Weights of a small mixture-of-experts language model, trained from scratch on English Wikipedia.
Experts: 48 experts in each of 10 layers, 96 GeGLU neurons an expert, 4 picks a token, a shared expert of 128 neurons.
Below are experts of layer 6 (counted from 0) of a mixture-of-experts language model. Rows are named router (the router's row for the expert) and show model dimensions 512-639. Each number is 128 + 24 x the weight over its row's rms, rounded and kept within 0 to 255. Numbers have three digits each.
After each expert's rows: "gets" lists some tokens that make up at least twice as much of what it gets as of all text. This comes from a sample of Wikipedia text that the model never trained on. Tokens count by the router's weight.

# expert 43
router:174164134176141108130123153154091099149124155154171104126154125133130145108152086155131118163128095108092099096102143081114159144120109185108123129144128111160113154127129141139128126136154146136122126136149105114155096114117153126137091111095157113090127127131139128108115134139132151080161149082126143163143144078096126136105147130111124090082150124111103151214142154140131140137147
gets: " of", " in", " the", " for", " de", " from"

# expert 21
router:149099129080097109117132147156087091140127086084130136140131153199111165097134154137165155118112111137163154139103129150134132144141141093061173150176113157130180143140121176099120108136097111115132123140115120146128190099084122140134127124098104110113162141138112121134116098124133153100139131132155121155107152112143080090156124154116119153115107168101137066082173100146181126143116
gets: " and", " that", ",", " which", " or", " but"

# expert 38
router:119115139126135100113158129112125126156104137106095127101135103121127163156133122121125145140131126157104114077109125116128138137169135136202132095130134081103133124123142111115151123131105155117103148094085116145124142112101123137149160118172138124178113093137146165118146125122143145097103125104176097120151100137093131139090092122151143120097157128147119113139111081151087154125136
gets: ".", "\n", ").", "==", "\".", ".\""

# expert 36
router:161093135120142142114141104125093176111147159123119141097114102111149155123128146147085098122152103115107163103126174076154143154110068115109143115164146143111121108136126127119119117121121131132151110114100121126131152123087104107111120116125137142113113050176136143109142156110130149108118145134131168143117109124088099101104129122140168119132124078169190127085131144123165114145118
gets: " the", " The", "The", " his", " =", "the"

# expert 14
router:159137127120123119138124143147107088159164093112124081151127100158114095117133147127138110123143176134118143157111133079102155175137100153051132115123145134110109140116096123088119127147137141145132140115122160103143073090131140156132123116081133100123159191156151153117154117100135111144126137119153127066149148125089080149130101146091145128124136149150118107072142113119147129161092
gets: " to", " as", " with", " by", " for", " of"

# expert 37
router:155110170120156120120149100088113111086108119135140140154129146101122174178148094127089107148120128184111128116073132132132160135142142139131155132120141095104137146135142128156156163090105135111140119116161074139168139143136128154152150112117126158140133101120120117135119114121110108114119113132158149112117132123165151116112113129100113132102184131148160146129131164115102136124126
gets: "1", "2", "3", "9", " T", " C"

# expert 2
router:161113137117108141126127131154095073136081115139117134139106140172084110104156096120148121130123121126120134116099124148150155158110105121135143105144137100140114194125154136148145078159121125100146149150100117096109171101140113107118099124140092111138154182118118102153117170134079115179112114113125135131147117161080096122111134144110102156109079174098129113092119146162117113147126
gets: ",", " who", " (", " was", " he", " and"

# expert 31
router:106135116158101100112156114133158127134134171097150169107145150116141130113102082121144116144122134120099139161133085125146111125132103088100146124120139171105135132135131085159131156094111147150177123170112140095159164146148149166148125133136122094096153116171177123151120155176098090131155095148138136132137132104145117150097119136120145132118153111166113128111152082147145110114142
gets: " on", " On", "On", "6", "8", "7"

# expert 32
router:133138140103115148125132149092111091105118118132112123173181165132158105097124110095128119080136099163125132138118134116172138150110122101119118111138166115126106147128178154110143135088083145087146101122136133145140147131134114153100163111102108140142120112072137105132132163150113105104159126147134151112101140120149117134092100128156133114164133156111175110158122114071096133144128
gets: "2", " ", "1", "3", "4", "5"

# expert 6
router:149133100136144081161159134069149134117102145137175109097152150106192175134126128098089117154094098080124118110134127150108150143133096108113111143140074133165119117135149109100100186160128144117120130125090175126135132111106115100170123112099172192158096116126132129144093149132116133107143135162110080151145139139132139145112138141148123144101140111175152117098143101097135140121171
gets: " the", " National", "4", " British", " The", " English"

# expert 20
router:088095121145156118111148128116125148143137129135138190127167098087140122153129146093141096154112164134104131130105134129127149126116082143105190134154115137160096098167133146131093112134150115127160117132104115112141122075107110122107128100167083089120158161129111153093144104080115128131167099158142134087162117103093145177092157129121115138121114098134095093139104153130097082123154
gets: " |", ")", ";", " +", "%", "|---|---|---|---|"

# expert 35
router:135151122144116112128109120173175112146152181078138111161119118115111132120126132121163135119100173107157150156116102121131160151089102121103135143102141129127148133138142131119127125146120148134105126145111138094165128151121116135118104123085103130092169154082148109139105160149106119150150105100146129133100101118107094151136123171118163124155141145115131139095124129125161107148101
gets: " of", " in", " for", " on", " to", " by"

# expert 41
router:132129142120111117098162108122124139109158119108146110107166171143114102148158166136171100116165138164119126078152123106142096119080131138117113136139165099126089165107101096100123128134091110160145154082157097113106151139151153109148162161085124128133118105121139097137135148121140105129152179178111139119105103122166141143155123114144123107115098145121133104112133069119109140114137
gets: "–", "-", "/", " ", " (", "("

# expert 40
router:105084146115142127126091114113137136144117124101108140148200180076162160130131108096139161152148086156130119108129148112156134088087136163125101125149149170150133118150154108143068144069104118127180147163104107119124154118146152147090162136104142149146122120142134147102077143133088084134114154144132144114157125140106102161107144111135128079145130095172136170142107112156100123146117
gets: "6", "5", "2", "3", "4", "0"

# expert 11
router:119122139101158074104152154161097110099107136122125124138099155122093123122105148118120116139112185167118162168139131118174133095138126165136122106134158140152132089131123171108162130141095129134112114139110128153132142128133175091147144063155104112153152154131150111122127137105115155103135165150162167088145124169150138120144128105111131141095110111145083145109135100144147137129139
gets: ";", " |", "|", ":", ".", ");"

# expert 29
router:157099130139153106149103139155136128138136144140114123190105091134122125142113179133136146140097162120117153170103094140150128113115134169105109132158142099135148150172157094128185138155133116112141142144121091140142089147103107157133096108101121145131164151131130141102118164136147121130159117150132130143134164128131080151124140148113144113141141139147132145114142154138141098127115
gets: " in", " to", " at", " of", " from", "="

# expert 17
router:110110121130118125113151182136117133117118146151067122109177133106114121121135163130121153099106088116083115117126174146086126103137098135173146128166138138125108151111147073102150144112151130062136141127134131158113129108108139118178115119149102124121149107112130158097114143142137156103148109150109143162095142110120105181141117120130087129136111082091141119154123139083140124142166
gets: "\n", "==", "===", " ==", " ===", " \""

# expert 26
router:120082100132107137102182137134081133138048099093064129090154166098110104135070148156126103118115130091114078130122142113118164116121097112134163135145125127150155122122120128147116120160144157123168091093144122143101126080158140143152138133121142165107098120160130129139159130143130152075172145164119139110133130137098120116099127094154149159153125104141089105166159094124123077126156
gets: "\n", "===", "==", " ===", "|---|---|---|---", " −"

# expert 19
router:118111142102137160128124083129127122112124106129125114087143102160093135138124088112102155141092096148132117120132139090119142113123090118101130172154131158140131088172161115150112146107107166128137138093147116144116147117159106119155118153154114125122124127112138152108133088166118132105127180154130110142142064148130101106139135112110133119115160096119089155138141195155136118136142
gets: " a", " an", " the", " A", " one", " same"

# expert 7
router:119147127097148145165159135122120162132143098123104123107143087102104134106122134127158103096114167107110148130145105123124120118141154095175148132151149130135108102119145160096133110109145123113117102095123137125120110131131142126166189120145107119133125143131083105111134100153141158144126182182112147121101124114110140110110116096128116113161153095096123100125123140133128151174133
gets: ":", " |", "-", " Class", " Order", " Family"

# expert 16
router:110098158103101132161112094103146162088138112148138146105121071079120139152131105109103137135098119170183130140136134143120155130172108133111154103127142112141125085164099110119126132086168085144158096131154132140138108118117159114122111098112140150140131143137122119135125140157162113129152147133144108149154094093119160100127122118133123168083130123132161135135152149122090133103142
gets: "s", "'", " States", " Germany", " United", " England"

# expert 5
router:131089177121107128133138146187065133120123134095126170104146126171110140109139180088161141146140132155117129120136150133121144150170175101116099158172128159111141144110149149109118089137093127154150122156132117118131163137080166143154117107141059131137184142163095123157119076099134123121132141143099158100088124155119120120152142134101161144131088106115132100102142122085144137148117
gets: ",", " and", " years", " year", " time", "),"

# expert 15
router:116119149130116107121178164184115128135103110104153125158146160141105122130141097098133092122136142143076137133103117132112121148140111139093117125158143124129134127151128135104130112114122132142110123140158145092106099111162157126110151131087094182127142123066131126140143110123160134103119165176155137106112116111121131111134072138112101139119102134161148130114120092123100102108173
gets: ",", "-", " –", " (", ".", " -"

# expert 25
router:122109124112155114145125174125103146140189149098117145120153130195145094128159143122105095080157148120122111111131158103179146117105086152139123109110118143126103165108152144110146117129159132135155092136098138089150108107136149114129138115137091116160100147155110114143117146116093116133159123122087147167148091102139126181153146142124101135136141133109181066117159153140134102120120
gets: ",", ":", " in", "-", " by", " January"

# expert 23
router:148130108146133134104110100120080139126144119136109083126144111115091123131106162118091111113053130132141128141098111091114108146152140113112147138139155118117139143118163151125141071126152127139105120133122121125121150155120149115148126138134125080114114135142148156095137102119153115118114123109101091135117117126114102149111113108137131119165120105142121133062155101135129094121121
gets: " is", " was", " are", " were", " be", " with"

# expert 3
router:166170127140105111094075152123144103169122157146162124111093141143140169087108094143142142090099136123100119155113109141108127098140151138153149129142105129136145114126110130124148109162140112158150134120104155123117149134151110120089125150139125129126156120140155099133135136164052132107111102124144119100160098143105135122110102154100098137108105189100089123110142156166128085141155
gets: " his", " he", " her", " He", " of", "s"

# expert 13
router:118133143151149166150128116138131117129160128103108147106145101183114173150104150105124156142147114137099109161111157122149138081144109133143168135139126136135122174122169147131098084105143112113174134148068103135163169164112164134112111143147079160167130145168136149096094138145156085196151076129136140094168109102098155102132123078163100162163112119121120092104104095122162106133141
gets: " December", " August", " July", " June", ",", " March"

# expert 34
router:131119147146148168166098109117146112136127120098143120145124099160059109123161119150086132132137131170129106148171107122110136164116118143086073162125143128143115163135134121130136117138111157160157150114120090143128132107154130107119129136146123096100143134128169165084137145192132139175131155124176122124149134110122152104108147149128163102122148133138094152141120133141199119111143
gets: "|", " in", " only", " at", " more", " record"

# expert 45
router:124119147116144113143116157114129121157123111141151109120151137139143130144100155127140106115167145049081149139097113121152110091132126131146143114185117093127127146175157139124149097137121128085094147132122145120125114131168147116109102093116167117114146148122133148121115156117139118127155123135111117148130113137134126162134119109105133132127152138120153152094110119139156083131160
gets: " (", " of", " \"", " M", " (\"", " ["

# expert 8
router:088106139114141126130097099105171124144154091105137077152132145126107152120146112153132130147156148110120156165147153092125106127126133162107111111138145136158122126103113165091164123125133146105129107129077103157113176143158127138143159132175138102075114134172177088131140116104133151179168169115147115153139094097130112123144127121089077081133132134127152136150113096112125082129163
gets: "-", "|", "==", "===", " -", "="

# expert 22
router:118143132126144118102084142086115093157099131102141108147141125150174138144053178117093147133160128138124120164122150082092136167139147147175150108130115106155149131119092122134158161139117138103132072146150134146111139123114106144130112104097158148127100140099165097122099141144101132153162160123152132124128108147137188125108126121106148159136112135124177166134158161117123106182099
gets: "9", "1", "8", "0", " ", "2"

# expert 0
router:132143114134151121123143132120090117106135081127121116113171158143165138125115155162117126092160143124111106077127122131155112123144112098172123094063101124149167144158146113088140151101109170148127115124149134139153134123119154098138126188150156144121126122132160099127148140116154109137150137139123191157134120126116138154156112141128115066147151149118104123140113138091140104095109
gets: " ", "1", " UTC", "  "

# expert 12
router:086111115113123127131142098111144112120103154136108159114162104124154185158092155140115150155119119138134157122170161100126108142159120132125141071170110123133106124070137104083154147079123072125116135129140137116120132117148141107121174166105107152122100121079149146157145081123100139126130154102152141144082142134129168105111128154143103137168163135134137181188145121150129095155122
gets: "0", "9", " ", "1", "2", "8"